config.toml
num_hidden_layers = 9
normalize_top_k = false
balance_loss = 0.00157
head_dim = 64
norm = "layernorm"
norm_place = "pre"
norm_eps = 1e-05
tie_word_embeddings = true
decay_shape = "linear"
max_steps = 8581
Below are experts of layer 2 (counted from 0) of a mixture-of-experts language model. Rows are named up (a neuron's input weights, with its number), down (a neuron's output weights, with its number) and show model dimensions 128-255. Each number is 128 + 24 x the weight over its row's rms, rounded and kept within 0 to 255. Numbers have three digits each.
Before each expert's rows: a language model's description of what the expert responds to. This comes from a sample of Wikipedia text that the model never trained on.

# expert 17
What it handles: Word pieces in biographies and church history, such as Pope, Saint, Vilnius and regnal numerals, plus curly apostrophes and non-Latin characters.
up0:101125138115111096161131127146130154108147130124126138123135152142156133107074137164103084132133126120081154125122157169145110111143160125141129092158149164145132100156144131106092138152145142150127104137144111147114148121118108170132140156110107153095108132077140119097108155140175136126137145141083148166099149119128196109122093108196122145124116143132133126117109096122135120089109
down0:106157120184127157127090132146128140183085126156097137175136135117135159122104138113146123105103129115105140142125130139170158141180134117133126110100090140156116161097104148129129133112138128146103128146166149160153149122109124099141119104174110141132144144155092141122107126119102166122144120150110122132067141125126107175107136166120169141123131093063097158134113140119156128135180

# expert 18
What it handles: Biography words and headings: Biography, was born, career, professional, University, School, College, club, mostly in articles on people.
up0:120111117163123132131107128082123127143166169120124083142096124112129121171091122131119145160106048124057130109131116134169134120130131121157142115169110124142148111152148168136127119125129104121135137123121078117171154120110160125098134133133123119130102128131121095132112156101139145170136130168165122146090134124133185136114119092145141143155126063106148145147163145107134142119177
down0:116131140125128172150127106132098148115145098119101150138113132164129123128143134114129174121139022093149135144103112076162158081178096140114120095126107129140117156141127156093098141113112075099096160121112107135132119154151168134136129144140146132137110167133117096105121114136141121150160122115119148113095106146152128137113166131107140082110119103127140124113138111106104177152112

# expert 20
What it handles: Capital initials after a table bar, colon or line start, beginning names and places: | R(alston), : R(ick), | B(irmingham).
up0:153109170138141136154148139147125153082084094132141119121110157105132186126172116133139156091130174108138124135121178120140135100117169162140122138145140136112150130133088117124138110098130123106152204143160147132119066069111132105142120119107115119085163130131116061103123157123103160130143141142152106183125171123141131163103144101160112093152131133160123156150121081134125121113129
down0:093103159116117094133153127120115137142133098096105125097121096147154127152139117115118131095120194110146156094137088126129134108103144130174136138132126129120153120117118116158122127109113108099175173139114127109122111137059104082146144149179094115113104101119119086093081123098123130115113117091087129180131109126173143142144138123103111143119128127103132137127108093153119136115155

# expert 5
What it handles: Stem pieces of common nouns and verbs, often after the or to, in geographic prose, such as att, ext, alth, iver, access, area.
up0:139128108064132137118132144126114164145147150120107099108134115173144107129163122107140084125152163123159092130137108087123170145136164145145146117137141152100108118188134113146150151162107144123169145119120086111156125128139137166128114101118129144144137095126143155087169153100141130086132143125118149144115152157110145093159109120140139151130143141100129151143123137153116130110102
down0:147126128099113122098130127117105107111127139114146112108127123114089128126120094113133121113141153122153106159119127098141162119124146108138178171119110164117077097161094106117128134134101101169155153104134086121141098172110130151111115115171122088122125106118141109118145130114081126126143110101134137137081133177178110060119115160144115134109116139165078148111102146100086116126102

# expert 14
What it handles: Nouns in census and social text: individuals, households, people, living, children, role, charitable, plus chemical or medical word pieces.
up0:099115131131129082128139105142128135133143185113158149115113133106152122082090109069122122109133129146092121150148148119125106089104130130091136128153136102146135146126094109120135142155127138092127118154123135095112157135145138135111127156070125140150097097106121129121122162134133150138129151091163138155172116159093137126093140086149127173124132152177120122097121145111174129129117
down0:132152155097089160147112101117117134135081187124081127143189134184131148097095154170162132095130143137112134125147112113163110110102151120149119100116110135155158123098123113107171120139111114114108145139135128167106122138155131123124108115111098189100099106118118150160158145120144113142154147075169096142144171124115102142108115120093176140118139119099111116112145126151108072198124

# expert 4
What it handles: Opening pieces of longer words that take suffixes like -ization, -ation, -ing: organ, str(ategy), ass, design, viol(ence), plus Thai bytes.
up0:085111151123095097132123142105118114144094132129096153129103155084168153153119136095111131122145161139124143108127120111123128173131170143154131111148158130100151118132119143098146141101127106176143159103139133128126123119158106148123130136159104112124121098087128144146115152095147150127113169151170149118095082140128163092147147114123125138152139091136149142138134139116152119131098
down0:146155112151154124129111149128131128117101126108144105118147164170145063110112148085132109137133127153118161085148088086125121109135133124154086092153104148179083131135143080114100137097141139105119113131100100112142142192141165127140130130153092139129102126136102149164147147163101142144100144138134106149148112077124126160150149120155167166134122083120162125104132098125134136114097

# expert 6
What it handles: Vowel-rich syllables inside Japanese, Hawaiian, Asian and other non-English names: ari (Yukinari), ai (Hawaii), Gu (Guaraldi), ik, uk.
up0:165138119131132109139148144146139122093167097150100087154117141145095083136104105164143098114116111195121142101125128089169109126059138149135129185117163100127093100130150151123162121133152132102132102111142113135155121132140111126149118163139120146092124180105174089084117151094142116164087136155133137148168089136132182132118070073145132123123113108145140123123103146128129134138160
down0:127146131125109150141152148118150151113176130136139152139144151151133165097117127086128119105062126150109109182167145120151129133149164143155106184124097130111089134160131151099114108114165150093124123130134153170150095101094210073112073141140108124103172125140143147131121159088133078111112116128133110132144115145140113095158137155126111129129116118144083127133111161124121129196142

# expert 22
What it handles: Words in football-season and military narratives, such as campaign, soldiers, transfer, announced, reduce, plus lone lowercase initials and heading markers.
up0:133115128135077137143152129123119168098166095126134135144153110062170161102133129162145096117107102135137126128156123129114131177074149148152115103138114125139134133137113094146129130114154156135115100147108120136153127116139091123159156155109170097115130129132127112133119136137126171099062098176112105150152133110140178157153128125136128099127120115100161151105158159147156127100120
down0:156085124128126095113127076134136070175130126110112129156139133094145140133129101131098120140161111112093110112139158097122108186113148060165136121124104122076126118149090092121118164131157152095153157134108162101165082106131144153179118139104223115151107165122145138121121167167142104126146103104114110119111110115093131103170128118094162113115065134118116080124135116119114141165136

# expert 19
What it handles: Total rows in election tables, plus word stems in sports and politics prose, such as athletes, stud, pass, along, rec.
up0:117092129165119139128129150136142101147120097149118111123156133137115125144104118179127061130155107104125119130166134155125138146142168091137086120137143166072085133132150129116135144127097104153102113119094146125116111088141093174138110119119159128139128159092153171136139105144056161147117099181133144108114143140132187092152178103145107162142136134136102125115116116135131138113160
down0:111134145132161130120090116115139127131126109147184129079138110114153146120146090156128134128166097117112146151114085112112148132090116133148120156109102181098129112128128104089121141122118122098131156138094154116035179171129140170166093123142128126150143170139124110107152168117095122083120156125141104129153118181120123101135185106094130104096117103129106098105131125109132133107071

# expert 8
What it handles: Single capital letters starting names or words, like M, S, D, H, L (San Diego, Mickey), plus lone lowercase letters inside words.
up0:152085107148104096147151137154136176065127122109118115087117156132137131140107107159159103130123108130112140125167143111102132115105188150188107137171118133086098118183129160118123139104105146117132134122152118073136122141121117162131124159074122149121125131091124136129151156112125123185147113130097172159133125099070146157107120119174089152124115122139192133139114108089144141126118
down0:141178118163123147103123129140143155130133120151138096153139112093143135139130106087159138074126107144132133122072090117132122127130123172130131183149119159133119038108116111144127156092133117134165132140121096102163110128146124105102125162094151134156148116123118099120110140138162139118132142119179147121136119161174130127132120120134124121096118137105186127111132138108099173138158

# expert 0
What it handles: Past participles and verbs about making or releasing works, especially films, albums and songs: written, released, published, known, used, debut.
up0:095122136117120120127079150129151142151063161099110065125141114099134140123114138196131093111094162093139161125154121118130113160109094128115143144111156076118115117110130160140128123112106135116141122141115104123133134142159108136123104154139129175202099177113149173126145149111112137111122114147118131142076092163144147149122105117143116142146120121120143103142120097101136136097130
down0:140134119139127161156114147154102129146083128116138143152120126129170136133128157185166103107083137103150159117109128106129143119144127143101141130078154103107167113131148093118115218108143148066104107123141178166116096148131108108140093092102102103145126124148150117124179113149168117093137121137143109153092108137119135106112148117074135118096155122137117123145138131101098114132140

# expert 7
What it handles: Single capital letters and digits inside acronyms, call signs, codes and years, such as ESPN, WSPR, GTC, SL_2(R).
up0:148136064133090122107138144148102154092127136086099170143144128119132118113117097101159127151133100141109122101137174121147163130137121154145070106163116113127126134150134180170125157149105114067156132163129071124143107152121162128138133135128165101104159117137117140106137164151117061103080134138121146165137144144114125102143093106162085084146149141054170147136145156134117121111165
down0:134085138108124123125164098145110142128126104189090181129128136124121134167098146088102122102126108139126136116143151122148108143176124113130159174119117116123176085107116107145139111187153096119127157134085101141113113119133143150113142140139122109127090138113064138165160123079138102136116063136144170141104148129090113129141114125163115104132155148121116136160112108112130152082125

# expert 13
What it handles: Closing quotation marks after sentences or titles, periods, parentheses, digits in dates and coordinates, and time words such as years, days.
up0:164115142135113084145142134115133109082067124110067188128083126153163145121137117096082107142141122131139122145139114117104130110105155176124105119111130141096127115155137091160134088136024132097132099111149155152127118115156128109079102119106128145136117154137154161142143146124155133124111103119152160116117164144108137210103166118149125123131168140145129165145074140139156119135077
down0:129130145126105125124132118135145147101113138144151117090118172093136112153120114130105070128140129134128146131167123121123141095146101167138132071145132166133114112131113110139121105134132118118140152159150120087118118156135148139166156090112165093123108110112114093179159121147141136142122101157144071102125112104154132147098107111128085105139072145131149110142123081088160142129114

# expert 23
What it handles: Equals signs opening article titles, colons and values in infobox fields, and adjective endings like American, National, -ative, -ian.
up0:120124150138140160170142158101131120136162108120078130146132086093150115159161070107130146112084047142118108152141162121155125155123124128104142125107138166143118126133130132122115131143138146164156140121123115154137119205133133198164112090118141127140104159149137153084127096152113140070112116160118168118128127124137132157108075145113149157159127084131134100143111162119134141150107
down0:167143156050177096127099116123108144173101153141129115160130136134149125148099166150115111112117150070129104146099116086168132110096119067157153186143118108184141166149117146134127116105161071161147126139097116105134131099120125088133146142149093107128111146102112116110145100132132102091110141146138118147123149097142132137190164119152168135122126136155122119153139097149121114137163

# expert 15
What it handles: Pieces inside sports results and medal tables, like medalist, scores and newlines between rows, plus pieces of foreign names like Bangladeshi, Cabinet.
up0:110109134161104091118141134179109119169096095138171157151138094131135099112136143126114104144150107141088136075167138128094074118154164157096132159123149112115110155140129107141094121159125143118134054159184111088149152102126106172108108132151123163146090106101110137129123130125133114163132129133131158165160107126112159130134112108135119102136129163112140100082149095083133171115159
down0:135131126117106151124119119106146136087155112119185140112134124130152155143147109110111109142159105119126105109126088123145138101174170141140102142102114171091136179149089079136103121101093127166109100142090123110126091092117163139089125096161118170112137142141129177152147101118095104121122127145177158139134131168142105132139128089118118127118131094150088107122128123147138130144133

# expert 11
What it handles: Line breaks, table-row pipes and the word the with its preposition combinations, such as of the, for the, in the, The.
up0:172137100139163139139170097120127102127176092158122178121159156087179097110139122137090095135126145193083109145131155098116137169126122120114133133152102138136158114124147125136137112146130103124136055080150113151128168137094135138156161110097112107142114126098124146145118141122139111118098171086094099072166155127123142126098126116141093119126123133138129095116121159149135161124121
down0:123057142174141130117146133130164148137158088165112155081159151123142137097149129121116143130134158162166113122067131109130147154145121110154144153147119117150175082145115119127145121172137104126109115074135131170105129120153110129175143162104129147138090124111093137107104089137093115119134159081123136108182158136145155128098122115139116144106159143136163140110111130134135159111138

# expert 12
What it handles: Beginnings and middles of proper names and places, often Spanish or Portuguese: San (Diego, Lorenzo), Bar, Car, Am, rit (Territories), eg (Vega).
up0:161120170143137119141154114127116186151123096102091169131084139118130161147164155093145118128140126113148123088126150158116111081115172173133122143143144093099149105111104122118160132139143069139138138112110145112071114117135155120109170158122159121129140173086122169121111148114122128119157118190117149122105099144143189142113155119121164173144182150120138155115108118157182173116118
down0:126145157133130142159169126138101120146132139100109168124085128129155120106134179095100127141117134152129120121117106107117125146123148112120118158167085131128113140146128171125157121169096090138102117123102117110112132126180173143128178173158158096137116166103097155134132132152090109126158172146138110089120120104105139143081159134142136150121156121132091151118103140153156129100104

# expert 9
What it handles: First word pieces at the start of table cells or list lines, especially capital P, as in Postcode, Record high, Census, Peak.
up0:153127144148128088144085168118121149111117134142128152119114137066058127111106131101127091132120104112148113115120149114137115091121121148141165103168118111096101119112123117136120108136137131144151117111144107111099102123137128120108092148124130139097103110149102131144123167111159110203125118158143112121164134119123142109097125103179140117178116110124148111124149149131122113116111
down0:122130128101139127128130129116094109130133149152143104116083150084126105092142136100110069140140110122113168129116101117120120126112126114123165143162113111123101135143136202135132144169140143132135146140129135151130136141139168121169127146160159133139116137170118178114122101122143120134115152149104136131159100132102116132132113118141120114139166084131119123122147168129132132092113

# expert 3
What it handles: Middle word pieces like arter in headquartered and ight in Right, plus capitalized starters like In, North, South, Pro.
up0:131136131125101121136083124155146119152160104162135130118116112169148134137079151144123096180127102109128163105147113139150138149129180086154108137097084118125111127117146151128151166092118149123096142156135143129156140061131164143122133149155118164147101077147117106144099107130139159127166108138108123144115143120106193097132108090137127114114157151096121121157115136128135091175107
down0:147137105129134163129156118143143103146133116098162141138096143128124120120114122145151133108099141156162119131209143128163104134129146105127118134130124146135161148100134104126147178144073164126128110115124150099132137121147133155110123122123123170130143121147151106130112143108151146115157122105163156169115128114121138149133114110113132141127116116094100109124105152108124130148163

# expert 10
What it handles: Sports table headers and football names: Apps in Apps/Goals columns, Personal information, Mac, Ar, Ser, Ass(istant coaches).
up0:146120116167153115139137141121131155088131127137124146143169109153135120132091110137129058157121115119105150157162118157104114084150151132197094083163129137154157087130077153117147143131137135121127113162136113098133118129138072116117105140108124148132116142138162127105137157173126153106100143191125148113139121127128142112155078085150156118118126105167165104151185081165145098148184
down0:128131110137113148161096156150126138124111114109116136126148119127129107116149179118111156141152114149167130155140102120182142134125134109133125145122147151146153154118091104120155145128099094146119136159128190095140088109120114102115163128120112187112145065148138140088114111148081174087140113135092143124094100102114099118080167110133170155129116086137155115125181131111153116117113

# expert 1
What it handles: Copulas, auxiliaries, pronouns and connectives in running prose, often after a comma or relative, such as was, is, which was, his.
up0:115115102160141133132115119121119090140110120170139108125139166113149157118093097124177104117090151145133134179126104138120123127085172154096111099139126125129152138137119122138146163126166151118117185157138129094188103114088094099119120157143119182143146130120144135132154076134156164121145112119137146106093106108103140143140126114138125113126101139145132112148168186138095131113129
down0:152137147121137137161161091091086149170096127121085148117163147128111145103143144108134141137125174135152106127101101133119123123102126157099097151086165116129141145108135123131131177131127145086087125163144121111134096140132109090151114170132088110151092125110158146113159110135150100115120075106106114129102174128160146095157106144144160108130112119105100118140124118166105149094127

# expert 21
What it handles: Pieces of scientific names and classification boxes, plus et al., clade and close, in species articles such as Gymnothorax polygonius.
up0:124134107146127126162135135127115164144137153101099123130139110142087105126167136099118068109089101143180135107139139166128121140144145091134124158185135164109155138131148182116135129155136184114152167097165041115154093072129126139132110115088141138121105129108169136142105102133169126187129137126075130149100176110119092122145107133143122142132139128103127093128142125107139128146097
down0:138109119134132171109137109154151147109134101158125120139117109117152078154126106080083109146106139142173115120163131109121099130168116112171103137116085174143145149137118139159147123135097157115124110112129147161138096142146106162151128130115180115104085134147122144089152123121085129126122191152118150114098142134078103138138123162132126127105129108140111109132129114162124178118106

# expert 16
What it handles: Space-ending tokens before digits, such as commas, table bars, colons, and month names in dates: June 13, ', ', ' in '.
up0:138133199127098132157159110117156107114197101081113116175131135130147183097125175117154104118113127144136136118137164124125161102126130120133141123104088090105147105119142116144122121132118180110065121121159144149163096137108138133140137140129155148109134148143112140139183159117151074093116107131106103095140159156140146096122107128134095096151106132130151140157119131106110110140140
down0:116137119103101134151116129126142153127125114133156127088108129125141148112140130155105135097139142118119152158084149121145111150099101133161123123101168095161092130115126126112106102141122164163122105050099105148113136136104123156114100134101114149118138150130121111126106150092140124164097130103128117139127094170135152137119151138114116126161148139112163076168160161137096107142118

# expert 2
What it handles: Leading digits of years, punctuation, table separator rows, word pieces mid-word and discourse words: 1 (of 1844), |---|, ven, agre, However.
up0:151096115160093136127144126125155143105141125140128128161142136099109101142137126129161087152140090116110127147189163137101096091084132129152099104176152110112150153119072133132199137136137144106115153161146092135105164103127132136130126150092082171134112146109134138119125153105134141153132132138146102136116124153112128167133104085170119134110127182122094128089141096185153134108138
down0:131104162123104120127102121145107103138148136137114156149164104115157104156103086156154131125130095133137146124195099115113134139152105125153142105140152109081144145148089147097121120113165159112136137160122143131094159134118187124136131136110112127150129131146083194109109117086115134173132133126122137133132120073126135133115133128126100114106137116098123132144123137119143147107164